config.yaml
n_layer: 14
d_model: 160
n_experts: 128
experts_per_token: 6
d_expert: 48
d_shared_expert: 64
activation: "swiglu"
moe_layers: [2, 3, 4, 5, 6, 7, 8, 9, 10, 11, 12, 13]
router_score: "softmax"
normalize_top_k: true
routed_scale: 1.0
balance_loss: 0.00546
balance_bias: false
n_groups: 4
groups_per_token: 3
init_std_router: 0.00688
lr_router: 0.00177
vocab_size: 2048
norm: "rmsnorm"
norm_eps: 1e-05
tie_embeddings: false
optimizer: "soap_variant"
lr: 0.00792
beta1: 0.95
beta2: 0.98
batch_tokens: [65536, 131072, 196608]
seq_len: 2048
train_tokens: 517400000
steps: 4261
dataset: "wikipedia_en"
Below are experts of layer 4 (counted from 0) of a mixture-of-experts language model. Rows are named router (the router's row for the expert), down (a neuron's output weights, with its number) and show model dimensions 0-159. Each number is 500 + 40 x the weight over its row's rms, rounded and kept within 0 to 999. Numbers have three digits each.
Before each expert's rows: a language model's description of what the expert responds to. This comes from a sample of Wikipedia text that the model never trained on.

# expert 30
Description: Closing pieces of words and adjectives, such as Turn-out in election tables, la-ck, outbre-ak, Fin-al, plus words like small, West, River.
router:500530468494458456475477533524582573452540546536553443505545555425538509567560546453502488570461577511509530490465518447494563493532438505518453509528521551514445521472441482530482489427566544484526532458498560479503578563489461553508589499432466424452454504549483474595521510529535571548549582537502522503480520466549552515466512565536504473552476477472527462496458456463485489509511553499462526447474564489551483470475509488494558533525540515503524555530509471574509500510530496
down0:505597497503498504501500527514502499541504500498485526498599503446323498512500500506483469568571531501427520495427527508491496514483500501484480493499500503513493496505501418499494482501459590630511466502501449500522501546510499490466469546512552490436507521496498578507480462493492613489493504360499541488521559530538456544479483487401448497497499500513525543449502555514493503472518538487430532505512480551520509382525567491520498499496504544498477502473487565485496422503532500
down1:487476556444497503493503432516507505443553559437497504477499569495578503512487480494463509500504509494485531487507500466499567482513512492503477391505502505506598523524532592418498486483531516499507499508443501489506501515504500494521515616504522545395500502467495501547510540500467469502535494367507499501494455511492500456492477497526576539501554499500488501503514464529504496407500435625620501521412503494493510489502502507513514480503637484503505482500465501492441627498496499

# expert 34
Description: Pieces of proper names, often foreign with Z or diacritics (Al, Ja, Mc, Z, -el-son), plus gen in Le-gen-d from table keys.
router:453497477478523546473434422499537495518507527446479474502479419451487505462485399499517547508444510482524511514418465457498494484504491509391460480489479503529571572501461504503464454511467484521424491529510507570418459464541484478483472493444431516606525451481434458531462517546516504490556538478545551517473531521545474446556554548471554478444465547476527460442492505566487547534600503466461527540552529525474447495530489501460506528477509514476482494537490521390520499448531426
down0:493501506510502505493510501509499503495499470514388501507512524442487610485428507561573526545479453429505466474458516485482507508603506493488577498496489547514522482508479494513532438510500512487509492521451463613509510568549443496521499551553503514497470483504501503501437519567515488498500520497463479470452393569509480468465529522513403503546462478486507487472503563579580471500498497518618501491504419500487482486502451481493582519508503493546502517421548501450491524495649498
down1:600507520430539520497498468436504453500514541553498501541501518490557427518503556471493472497499504505497498460521401500531510532503512534505498492492508504500513487506586621511498473480496493509509470472475572503602478505498487555491689603517502466501551509532497505510494429502502471574498456522499502491498464505618456468499553479507526508522482546496470560526476497527476532481498370435509497525513499542518514532451497469581488439517504509567487550501487496499446507499496468

# expert 37
Description: Bare space tokens in table cells, before units, and between words in running text, as in 64,333 lb, the town.
router:453548539531571517516484474437535485589559560540539453463472499527490442543517469513477520512515449471513492525456534501539517467449527515429529462519525524506468538541518539460523427519476563468543505522457436449475489530515532515519590522530501590507447468436472453519482453522457472485460479566483432525529523481535397540479459456502529442485466498497431580622519457492495490515482477517534491516536544431465519568549428436456527483473527584525528539512557520523480507505522535
down0:479502506507523501526500498439530522455571519576495488396500552471503475494375459500480471543514488505583493474358530500493454512517528486536512486510542489498486510468589497422487455510483544536498512521477496392501440440503493420428547492499502515522405531491500535526493472478512491512496501523500492631456523494479488519498494487501502490500492493490524534462576489500506500519512508508519465504485620484416504468647528419514496509494503488503503507503466528489543567501528511
down1:505649500509562489481494510503471554431535498478502463485479479510518500488533505529496451482486450443514500532439511542508488544503473507540501510427514477497531486400494515552505498397505478478544519501504484491482504502607573460423426518540495572509481472502491405483509504495470497493558478511498491454483490573369527481565350475528505581453542485496426490462498471538487447493482500507454512495499516453550487508494570504493482486508526492571501514496489510512537447447516461

# expert 60
Description: Standalone space tokens in prose before the next word, such as League then pennant or She then saw, and in empty table cells.
router:468547571512539477454417468499523524509548575591523454510476481546482437529499481531503493482522450508504483557480541531543515456421493545486535472525524548471446554548508540461534397491399531434521534530445437462445528491509519444535599552523496592480514492496485489507468492556491543529495496519504459463532579488498521579528468457481448415502458508492486592556527455471494506493450494502486504542523522435462527561548403491476513508449524549522465554505495525483509489495514511
down0:495489505504620451499499482519501514473467492492481505583413389505488502478530536489489520614503561458506509491559496431545499497372471505545563497392498525503548543495504513478484507493519563512530499480470446399483500495474467503504499564390410549491504524501455506439526503517512525491536505486553378481487511503500403457506492542496499527447499506497510559499521482537497502510394518523465480500504497502520488537494503477444497454423514493500499535474495499552536512505504554
down1:505496506476502506541546472595500474534496541567584502491529427480499468520494535550485538510497535493502486583547463428525556505572490529421438485494503612497482555503629507505503538498511549498500446509450499506507615518477497468493478524440495687488534480568359495494503513516508528498499502478534518506486573491501501518489490498500426436508498463505498447495446521439523520524512490486503545499448455476483499473502550500516445511537502498510494501515488507502488502503553480

# expert 55
Description: First tokens of table cells and place names after a bar or semicolon, like City, County, University, and small numbers such as 0, 1, 3.
router:447539536458479472408460473522472520549515468521528459526478492536519559512514464477518542474461410440510474491575475532514488510441451484535427460428579522579535514494506497474506438491405470505479464523546552437514462606520515491505558521520450464565573438440577501493473551520455551474441504530425505460530491478521526475486465493553441465501522422505482443489522505515452482523515465435499503529514527460548522517498529524497498567493531485480545441587477486524523514517531413
down0:459508448504509509511405465431500484549438408526498496498479461480507496465498505534488486543497474504499499507497526412495417540502502490410503489514494505498605470507507555499481510371480437500337500501499645543516483544585490483529504502542506442471502487529482439567542463529456507518496498524510498494480572578502479429501379592529434484501499534531485500446510501522473512515507480453513527500493475498469518505513508575505486488502474505467501487493501514499533499493506491
down1:466446488504487509452427480431463507480498547455497512496500494499614448498406498470542593535502493459561523497667497457506461510468509497580502536477627484500501501474473516447522490435467435504559576521584543520511502500451498412564488469502518547576498509450499506500541491503490540502499508495454501417491520490460501498504546471499503504539504467485500496539497458511429509487474500515462514443512494551604498427503458507499525503518487506511523501513529496572587523513484502

# expert 57
Description: Final pieces of common English words after a stem, such as relu-ct-ant, meas-ure, nat-ive, Execut-ive.
router:499453568478488485537485437561488499491501478482550530451583547553508449449520527422486535560562558530487505487466521538515432493500461516528483494515512507475410413493472486535454566492545426518521492468450495509512393476539530559506511500414564551518494439515567469431494462438540448482549506444482548519465461515479500508412519497479517590558537441566453476454537532504468551510490583544517475479452519459514531461556504502510522535501517549472526467497520541554528480455523475
down0:476477501493535501529505500523499521523494495479528465467494526496495477390504501512491472502506487501500500497576506462513487506559466489502498465550522514543511495483545396496443504520508549496453500482457498500497431500431477475501564509521445501440465500508507503486525549496497454429517591498495550502476515510495410433557495550499444486569534538499501584510505513504500484451577495371493494452487533489499502454368536574491511492513501554496562500456567524438449401451625568
down1:476508500486523515496491431494500507493532585489606533529499462470435478590532489562483544484475498508469615540485563499533500487500407495526465467514539528475501412535400500489622486523624452487504523523507662496488525500499464573512489495500452531547501495465500526507502510507507505497474507501487467488553499504470468476488499499496475496512506391502456467516496391505588520483493538461447515469527514497495492506502493500480515478491447501496494495578463501525504408490495512

# expert 1
Description: Space-led numerals, especially the century piece 19 or 18 opening years, plus scores, statistics and distances in tables and lists.
router:493529504441451486453461523470548466574537504467491513475449466523500573572454512547460523526561490532503490537540481584516522560456487496483470471509536532539518478473519505501437488491509494466522445486510555459576532519552547463535497523549493562543429445496562428478476539503518537486439479508558577466521533530523388565473508506526463462443500470498455571520526522426575420474473519453465495581507449582426523483508482515512566488538511442506527476415519526506525477481460535
down9:496527496510480534510455500424494486453508499502507530508516500508500498513443502487544515453490523500517474506547485520551491625505504522521525488523554503509535503486491529468421497434540504543499496381479508488510505531508524527499504502529474493545475510520510569509491541488499499505414502500490485509497610489487511393495513485505428418496499507511496462304513354493487466499471499503506526538483502394394495470529547490495510475509561490512540392536469503506517501525504462
down10:431498488493562494427394478497490498500512494504500463416481502503499559482517511514494500637425496498488598502428586618498580501476608511497452496506492509475482410538573504548505523478480455567524401521519515449477536432468469502485510492442500508522517505496497544542488465396500535544497531510523475451493480489498499482468515491489491498497489500522490516478389501476486505506578425526470498501479432514515511504539527541459496537501502497542431480511499504573510506520471484

# expert 48
Description: Inner and final pieces like us, ol, il and ul, often in Latin species names and surnames, such as Dare-us, stat-us, crassapineat-us.
router:516512448510497527441482545495437502491492517533519497473457462542485583475492528459461524549516539517542587439402504583497529480571460491462462518472453493520507562483437505500487475473579576539519523492568453546553527470514499529467485409416533515485539512474499459537543454522513509528468541459508510543470447526454453496538456464459552438480547507473452523466428487405548566531562496535513523552522520529514468543469491515483391481460428445495543507545502473501464463533456534
down0:491489462508463488485508488501495497454496514502561529497460514575497525525500455502499502495459496499513510500503429454478498491496481460461494500505446554547512562499497587524572431453555538508520491500503498499526504522428500504487504395490492479505533508494496522462522502494502498500476527466491501486517553584548462507612513520500464494497441488480502502584444496459515725473501620501454496523440463523478467541462386526430417490491446497445522548504519492506491473477503504
down1:532497481499499500505472499425500503475496485474492482500500554494494518500507497444494480525441448510468529532474495503329498496467497501567440421504493452513488442493510497498458554484487485435497500495500656501553513512478488386497461497496546469505502529463592503602500477504538452489440416498520539495503504541491560500553508567498516422503484432547498494499499512495510551554524546502498481502560449568491500497504522486478489500522414494416510508501509490508490646492500501

# expert 6
Description: Standalone space tokens, mostly in empty table cells after a pipe and between words in running prose, plus a few capitalized word-starts.
router:480446573504500455428537497486568460480439544597488465496473490482523472551458471543489531497571472486553514442515542491546541462475475500489522473510534511501429550548515537442529450488509503485560551538496465452553530545473532448490604565484486596474466542505518427525536502463544502516480536509448487542535494542574510568507466437547511444449449539468406545540511467516508541486483510542440487515542543466509527518554429520474510481457551560545517553508481515590505482510542544
down0:486472421493502504494499507518501498451487505430499479435483511472490488479453601598523525501495552589427530513511480390474503464500485495480474504493531508488516501517496512503517515540503495464507496462496536498483482498472505415450521492501512510341494479503499476586538494493506476470517472409488494455417498502490497494540433503546444500458483425533570488457514510496534473498493517541437497514542490501479470617399501503507505446462489492521517549540516515493612631517488486
down1:479497600492578566505491587512502463504500509484501493477503599618487502602503505495516508540508516502505530543510494490491548444446521526478537506481484540564475507546563642494523367434581511507465494429466524506473498468476521505546505500530507507552498538467447547459530443492497500508475539491533449497494499576505472474525523501491521501505506477550499492499570497427481481503503499505511471515614504449507476489487403508490513539528500513492499492500515496493502490501637556

# expert 28
Description: Single capitals or short capitalized pieces opening a word after a list dash, pipe or comma: O-peration, O-ver, E-ARTHG, Ma, Lo-ve.
router:517495473526527567585398457502524467434521390474488612479475478547528540456474507552499506473543504455503486513443470535477523479448563481497539522495459492442540466448531481451464528505483480406425410544524544496551497469447486530570525498500523430555463480505426476524519454432519535538501519492411556462502521586510537491527480439538530514549534447497471473464536466499521435512534475441578464514519452524471495479515466521465469486513535547492530447462513506544501502477479536
down0:440491464444468380489524505450510479566490479554500503551573556494456488508492500509429492503446489501458522494493479528535463506518542503509400507502540461483506474500384543472427569526561471501483525442437498519496500509553439505473475474463506488497510473428562446457517497536500492486495524497509516507363499492502499511471492464504492520471501486495473524508523521500507523532404561455506445502399509493582441398520498441499508489554518497484464540488499421403496470575484511
down1:503513541505568455475506506560397475492538544408497499499497479471496484501597482511496518518498500492481447427498499478540482486484486499514473460438520494532513514523538495504502503483515527471504570471500497514445480465500497498475602519511502519483493491520512630504506640494547476479514573495555504496482508501458508499524513519523475515481497563437511533500494560512529498632504602505442523418538499425507583464498503418489504491500409501491402513392505522499503506499490456

# expert 29
Description: Middle pieces of words after a short opening, such as c-ut, ad-vent-ures, Per-form-ance, appro-x-imation, plus ma and not.
router:460543498507437512478450568463432543490443570475493503508502477477513496453524490515488496501533535541479527449387521441489578496527503485430536505521448498554491549487509485533564425509534511506482529417477420582520566479454526483480465482533506573460486489585434401444527474502488479512511495538426533457459492465446470512540425527493520573457498500510459545447540469569434505488493470486501559515537518499480599482475513478500493501526408528509524437501524479554504435476479509
down0:485506526489518605479508487548452528505499471507420505476468492548507489506495494500556529610506503495500489492515490489602563497540520556514497469529469513529613469551502495467485519501406490606498510510513470523484392460617478507486500472468507572491522479656494455503494495500493489497541505486502475501489488496495537492340490497526508513491476555500485534546516511584481458450527441511496515503511488443485505496499499499472453502587502516499501499514511512498484495391470504
down1:498502527570584561495485502497479515519498489501465501576537499499506501512503498509500528500443540488522543505495500500522485488522505486499500544479486508495506603510522499508507505501495498586501499499504550501485502496500504505510462489499476498517511503574449471500498498465621505436629566499518474501499505503537437501617443501405499483489402503520604510480549568544504513703476431504500563456494526505503486499498500549526492484424562509494473508419493484496515500487484427

# expert 18
Description: Capitalized first syllables that open proper names, taxon names and genus entries, such as Ka(li), Gu(zmania), Du(ncan), Bel(gium).
router:489556401480456610528551444489473457445459430479457521498478496501444537433533470520520478528489431533478510463445440490470495502526534484502532562534462500496507520447544472481510525499448509465477460492488551556511550469434471545596530430507542484579500489447542512581518419436480486603476516547478501488478513549556560474526550499511508458521510587467549495436537500548521490509526479483597476497547556514466509584501507533489519458447506548446528475510530502506479512484483544
down0:490485520488480482594558500519482468506493497523510502485479452499504486523509490537549498485475498512503494507501584499502607468503553527509451440531458505489504491505511607499495509513486519482342499513495538505455460515457531533485497507518493486501483478538499481561499570505503383503502516413530523510482495513556475508505421481473515435573504488476579519600486580491484556437490455541476535454489608633446537498517502506495517534552583529486488494482510513527430442501503502
down1:574480563487494502496490497503505509492494460497456510492490654552635538505483556489497524515501552488563466512495443513539476584475522496551504651500508554500565398543533502449500503461507501561502520500481499483540541504509515502413447496512470482483508491586497510481500506486500521579535465495501494468452451501480556549571509556602514445532528436522499466606492459507490495516514502499528448527516478488533439517524507501518507562539543490511467537500514521457495491494495552